python train.py --num_hidden_layers=14 --hidden_size=384 --n_experts=32 --experts_per_token=2 --d_expert=112 --d_shared_expert=192 --hidden_act="clamped_swiglu" --moe_layers=[0, 1, 2, 3, 4, 5, 6, 7, 8, 9, 10, 11, 12, 13] --router_score="softmax" --normalize_top_k=true --routed_scale=1.0 --balance_loss=0.0113 --balance_bias=false --router_logit_norm=1.5 --init_std_router=0.0242 --lr_router=0.000798 --vocab_size=32768 --norm="rmsnorm" --norm_eps=1e-05 --tie_word_embeddings=false --optimizer="muon_variant" --learning_rate=0.0112 --beta1=0.95 --batch_tokens=32768 --max_seq_len=512 --train_tokens=389400000 --max_steps=11884 --dataset="wikipedia_en"
Below are experts of layer 2 (counted from 0) of a mixture-of-experts language model. Rows are named router (the router's row for the expert), gate (a neuron's input weights, with its number), up (a neuron's input weights, with its number) and show model dimensions 256-319. Each number is 128 + 32 x the weight over its row's rms, rounded and kept within 0 to 255. Numbers have three digits each.
After each expert's rows: a language model's description of what the expert responds to. This comes from a sample of Wikipedia text that the model never trained on.

# expert 12
router:118176102127101083115106118086174182143123163201140101134119152142106145125146138155185125125182194107064127107194111144135079090048159114179097119111099112129095163180123143150085146140099116
gate0:134162140143140165122094113148191103115112158088164188173129115123080166139117177144154106139138146161142165136170041116145136164160148108166122143166121121149105185199162119190164137063146154
up0:138201132136146166152095148093159118122152111128144173205120103088095142165118109149125130156168141144155107122138066173166133137126143119131090124185127149103077144204153122152167094150145123
gate1:123131058167133132114121133042121091104087098084107110139168127142132138145096143083160185113185152131114179131136130100142063107078120154108105107146066124113168106101147090135098099134118084
up1:114098060145101101126107092101092091118119113117129131190160116112153130150080126123158139135172151082128167138092127137129056139124080191086143121175089098127140142085133141181110092144117064
gate2:138127161084156109138110124113196142101102106151095155175078162131158101137131212091194107179094085087157126098167162095081131127136076118137164103131137128125173088139154107167137139077112118
up2:146150162093111087111137123114137148079124160074126125154055110125150150133137174144090045173100068145077070010153110161099143179162078136143168165115094142156141079166166140113085087147116159
Month names in dates, typically after a day number as in 21 November, and sentence- or heading-initial In.

# expert 24
router:131139041090161118167168129209112094105114105120147066177171117118104124093122125144108159114125102134119072108088134084140185163064093180115182098136077188112134132112110091131130163127103159
gate0:141136141149093185110108147158114243140141124071155070097207170097113155051154183124126064109176099130122097144162201149121145083127151081106163177126085106111107093140112111123119172118108129
up0:164151117186096187048103108160058145092094137129128106086160147166141137106139168143159123105084118120172143098109162144127152059140135089071135153137128116139137037099104165134117148071197087
gate1:110140152115124170110147154133136108113109150162106062081124211086111174113116125153075161145048174181192116098107111117155167174163147238072091171098134140077141126143107091118151164127054137
up1:100185136134161117106100134113146135121148146175115057140106191143092142108098114122071126126076112146151105140077087127130144144114128126069102176119124133107176112136137137070164140160036107
gate2:160092101146169100173150144085063108122113113140147115166208131141125124128118151134120109148208127110147093109108149148122092124120131077095110176106122095188179135124102111173096101132155111
up2:158127074130086156097164125167083188193166082061124077135125099152177111132169138083150179114124192153187130139091171150170101159134066143166143129114125114088152081117118138071103116112146088
Final pieces of place and personal names, often Slavic or English, such as Chelyab|insk, Aleksand|rov, -ton, -ville, York, Smith.

# expert 16
router:102199128125080116123173125063118131113152133142118148080071101198101125132085146091210103139119105113077139169143111149130116107140111126088092104161154107172160131150096172092178131113099103
gate0:153133097156190167097116161108161079126184094136120170168130170127081122116152156144127128096161103066174160172135086162177109142103160120122177081181104139125148134109146136071097133157081152
up0:170169116127219122104119125105143157144168096118063093122095149114079115183109171139151157077117148071145182102138101130114099134119074166104145115202144162145159206098113125108123133104082094
gate1:136085159134176176161100190124138143073137147126143135102107156052183089125083165145075162118145101138127127079131148145104103106113131110139160160168170080176141092079088123136106175123131130
up1:121180162183117169169173147134104093093124111141172126134167096173172119109120077140137097083134151161085138167125135104141076112121153128142130129112120071104151125134137156112132111163107157
gate2:100123130165093112143141159127117109093035065105117170132130124087086107147108111110131092119073151144139088154141150115116114135157193130144146076159167077098113096171088158162125134151106108
up2:143082142095094099118125136162115114164161054147099153147157119073103104129115182108120161133061139155099111092156123074147144165130124093105179128104168185156109179132161156094196111129140094
Single letters or short pieces beginning a split word, often capitals, foreign words or names after quotes, e.g. "k|ommissarischer", p|ancreato, Ren|uk|amba.

# expert 17
router:179122143125132076130088115225188112162126118131178091168121163031087127116077104104116142128138092121106119175131137113190146220060090120156170087117084160097123126103115096154130134138141164
gate0:128130147132128165116074143132116118124135133131136168157119097092100109082062114158073104143081149108135150123158109152082085106119100110121096199150116127105116206099074168127072078125081169
up0:175170104133154109134077092107157110105119140145128178192106101117185070109115142137116113162107107165104126119164123089152104075109118127127152187108105149118142060139089080093100130150068115
gate1:142126109140148132082123118176096104088118091148118102091111154101136051105140163084081156134154146154189118148102089101210066109144108116084150110091194076151110102036139107120174128121164102
up1:111133173160115119076134136108102118104128098106073103118084058133124131172097112076075145123107090076113141155162114139162012100149122157140165197155168136193143146139171123094074104107069139
gate2:074032130141114177140146177150168110106095133094136146153116140145184135139107147067073142131140148162085152110103159129106074128166119152209122131110177159139113133171135138120133089073064114
up2:164151109114145102122140155129139158153108094138099074025154128107095115166160119137103089107120127103165143174175116106184119094094157179056181120131186126145108124087088092175118105176163198
Proper names of places, nations and people, often word-final pieces, such as States, England, Louis-iana, Slov-enia, George, Albanian.

# expert 9
router:086095148136136170164064184131133145102088110193120142148141113171105116081085090137102091123096137092098118168156106116109155153098167119181172113079162167095107138113163164182112122144110159
gate0:164155105132128120156074160067140109166106122106080131150099111145106093105133102105146160175137136139106094149154096122128221108053197156126163103148116090115128119105132117170127063119124182
up0:162199095122164152126117181126100053095142102098075118114103127087099137110108133161125227139143135164127083171131105073093169149100142153077155138123125112084171137099092115129101037096096148
gate1:147115140186142100081108161130098121220106070107144160123170133107143090111195092094148186149129162193137107105141100090134089155163142078179167123152092153139160073108124117050136146062180133
up1:194090144175139138133178157127103085188160161175113160162142109067114129120124118134194121068091116145127143119195145146112158190151138131180147156170137059092183086092093106153063103108146129
gate2:121106138093080095161124114136112145138142156174146098085156134091098106121158146172159096096135140127079196102152091102160127119103072135137119176088150120156172129119191141158134089134111122
up2:124104084122156063101200098162111158125138132141199170128117122082103117148132163130129097128180145096134150103134108121142082120153163122080190101175119173190114091166144150206153145104126172
Single capital letters opening names, initials or abbreviations, often in sports tables or lists, as in S. Asadov, R|ousey, X-ray.

# expert 30
router:160154148096137227132075085168126156120104119142140119172104146131163106183098113117140157103176144074132137146107188186091114148117085066137096076155151147204129131116150168147121138142154100
gate0:153116152127131161073106089127097114101100123162106181154111127121122117128127106172154100125098115110153120100131123161125089209095125113137180131115116169178072096133111190153121123104095117
up0:148109115084116144119140105136110137086114130206135145117165103123125110111136123172116109116113107080143110124159138133170112167083108096126151156156137166183056098125094183106064166124106121
gate1:154147122102067179167090157186122066162177178142142126145086127083143149143154109076124152066181146098136120134167139101130095140166117174102202177129119114137148099087090072130154199105140137
up1:117168115106095201134081193164140106120163136101150133101159090085110136125120113059110127131136106149181142114132133096135127082110129202107147126115120128142077120138164105080101137116116092
gate2:166167163139079098147064107158156133061120179119078132163143140117130196145085136130119178111140122146190115196092127137139129104111154127147086113075151149190115094103132143087136104119133117
up2:178152148133063095185087135116145077085151156132150135138143137100144144133120109118115128137126139239205112167064152126135103154095143106152124103109140205178093055090164144093095105092129164
Sentence-ending periods and periods after initials, as in David I. Weprin or D. J. Bush, plus common first names like John, George.

# expert 23
router:134115136077085125178115137176092144150091068133117144212173119083107131071141123121117130158153193173066179107188130158117130131174155114103093141139101115065175160105086168121092125121197119
gate0:072126122177154158108108156069145151165112126113151072120089142126108133133072125156104138146079130127132110140146116147160113147171158120107122199161103122156144117105167114157109092135097096
up0:151141126143143142095139118109102124130113180182113131177085210115082144134155114122172174178081130175195156160102133159064077176110150102108097152088126119099118129117132150200127101137135095
gate1:169155073162142160128104113133186118106094158088090147133131106126153181192190113090091144086140151120119111173109103140124092139146102091127112141090143154144106141163080071172114181153105069
up1:185087173149085096102148073167159115096056162094021080161093136120091173122184140115079132136127121114153102110129161109123134145143048129136130194111130159106153143185099092126099174112119112
gate2:138162124114161123136100109123139135071169124083083144095109129126141171131181124158166143134035129191095089138121080145129094103131163125094120136099083118087117118194111138160033110140168098
up2:151102117143139109168118125093139171055133143082090157123105064150160116131147170093154084111063128198091130148130098146144077125106169192128122069088141127085124046221104089154083118137141172
Closing parentheses, quotes, percent signs and brackets after numbers or words, plus plural and noun suffixes such as -ers, -ions, -s.

# expert 6
router:081118157162150171136142135111119163157207160138174095088118138145147203192098103098130167125033184106123121099097153099154125056159144136127163108178117068140089172145148109150126128185034145
gate0:128175137142186102099116128117071128147158156113115175118117074103110131142161138105111108143175101131113142129135127125107147149176092147182145159124124141140086123100112122154105127186132157
up0:140162200128160073136132142121066119123109152069133168125082148068093086129150154109117094150088085203111153129136111121123186152208077123150135175143109165159128108126123103159077104189166208
gate1:145088122114134121092087113127151090166181159119068138115067179119142133143130131135116127116180153119147113106144151089137216192193159098110151115135153143141117099169058078119135168101079092
up1:168088116089193090067172073128069114107165132160094139089084100101156088136125170192121112131142182113118176127183132152169146122098127153147064069113127133149142109159104138121154112128088106
gate2:092117141151167162124151215117184164141129100120095159106126129138163146118112105114098117135180189113160121112088151184161093088066131134101131130168103111108170129097139127172126132104094164
up2:135098144127191161155116162181148135159117127159091155105146174132126131113133143130096163099133156175104114090118143170168120166100183086131094153140173130133117118095113111159100141154172095
First pieces of foreign or place names and prefixes like St, Saint, Grand, Dr, as in Zest|afoni, San Antonio, Bel|jajeva.

# expert 27
router:091136129119144117137160092162094145135108099100148145206125146129107099105124086115173170145135126158072087112160144161161148151097099144151100108108065179135114132172161104095156166111163089
gate0:042148119119145104112180071113114113132091113167134134128070079097146179183141195154063093147137101099185118156191184111065131120124119167122144114122174093134141110106079141178138086117158151
up0:129147123137138123101143164121125071167116138097157184116126142147066169194147157135130131138107125129136163165074127156169129166103116073095143174173157083068119124171155157054101055086078070
gate1:142123105138131192099129105136157152144143122140133172071138084113123140100164118161154080140101139169128068130122089150175112082141145126098147125102148124073146088174139170120092088106127111
up1:089111131087055137127159152123150089106147091179098119138072113138115189126129149121130106158092120122085144183113114141136165105136152149111189101142134144069165159094135081120196091083153069
gate2:094068087152077101125103140099119090130115123153118095139100123109155101115148106109109192102151103154087081196131122130124169167089121102124123127141128108152163129109146105094200103131085164
up2:115118149115071151137166147140080047072132123132108102107107140125114107105104165162076107136113126162128101142143096088137091132115144144072124096090174107168194156144064126136119127191146239
The word Note after an opening parenthesis, plus spaces, units and labels in tables and lists, such as m, kg, %±, record.

# expert 7
router:082170093157098188158193103163165148204122109158142111111170110174099146127105156102134134106104101130126146167136128085101162105139121126095175172100177143129070108055073104174167132118107126
gate0:097114143166107176156149159189130142120169124076126134038133149131144094139127088099117090117130220120140086148129173038059098157114111149159131112100137142130146111116200145126101114057117158
up0:129099144150152117105150127109185100098083132180104169083148172087153225129131178139086097123208148114089127158159106210178095178162089120117103146190100145158112138145074112080147134097158143
gate1:177144101182071135124157122094088112093102118152116141125132100162118194135095158115144110137126196152136157072129151113171074204186216131161106069158070113114114141058090130118133126208178107
up1:131097114175094148101143215127084114101097102140123089122148176126123152105048103098032099095137130147122157130119148158133125131131180123128130064111100163151117114105095103145139141158167165
gate2:105120093181104078158133132104118107091122127142103124112132053120106205141107156156154090098085131198179107167123157130138130077138177069177162133124160186161123145150168165097155120130155124
up2:078120081154116140166099107148132102166101175134080164169138079102055143155131176103103120100128148185120155136136094088114146132186156094156146147113131179170148096115137165100103112122190140
Colons after field labels in infobox-style lists (Born:, Family:, Venue:), plus semicolons and dashes joining clauses or entries.

# expert 25
router:118037102100130078190116114117123083129141110148114189140172119117136105136119135165093131123154086162161142112142127176120134194191105099158125093144123145082094104121146124145158118114149206
gate0:172153113090175080165154104114167156096130137125115154089137131094105115134196128099147141185133155129109166083126087138151084147149120125103146112106114160157133148063137070168118115186130152
up0:178110092120171082159136112146101102124146126152109109135114122170133125145164138133097116112147115093138168136132123102136093149178103134131106105117137155128212109085127081166151175126121172
gate1:127118130107124104152093155154195057083111151139112197186107165106133097100135151171109074128141185172155155183141077127185144128127053065136176132078108164136125120107034128173107112094134135
up1:147143075091136180144119129118179061095123138140113180160128192131105126118130116143153100153180157129147176172165115102160126118151106063173181137065082123142149102156087122168098107119195119
gate2:089140151128115121161119192103080158158142149125171123159149087125156103160109185115143162042100119073140138144075096133133124066157110112060069100122092158115136120126111062107130134127161167
up2:128130091152103161113099119120080124119111104102119107144120098080173086089148150144089133089070142067117143111180120147087081116170083160130121153143175112095146095082057089122118134103196125
Final pieces of names and words (-th, -er, -ic, -ant, -man) and nouns for roles or things, such as politician, wife, water.

# expert 31
router:101132144103190070175153116098128143173141143091142097158163137110135108087138191133136177144164088095142131093135117102156176099099160080153076109127140137182125120203088166153132132171176117
gate0:135087114114178075081159165167140085179151127138094148145092105122105149108104110106137143100132114116156150070098117125072136120083114099149142095159097142128122142117091078130137132098187127
up0:116117095099183099086150124104212143122132109136110145126054103123152145069102145127117160150137141101109161148125112131113134185077114116145115122153158138096117159144056118119188165139153118
gate1:115085146115099133138171177111134172136156143122081119169190153129116150180122135156092146145107078089087193169151106163162183138132117161169142121137200172111140103112129078077142106113147115
up1:091112189137160119110097166128170132110183126159122111148081083157102149102084133119060122115160120123138143099084180167132140133132118162117101111104132122152133118117144172139124129111104115
gate2:102078105150168080163191160163167123144153108184175137101161157112107140095148134075172120173144134153156127144103105198149135186112185134162085112131089142108126166131177065138082091105144151
up2:056119143095160118090131164131107137165104179186152124082128158123139153113111085108176118136105085136184076145141129205148110125128129140151154147119122086179198149165148083132130116140113160
Pipe separators between cells in wiki tables after a name or number, plus semicolons and slashes separating list values.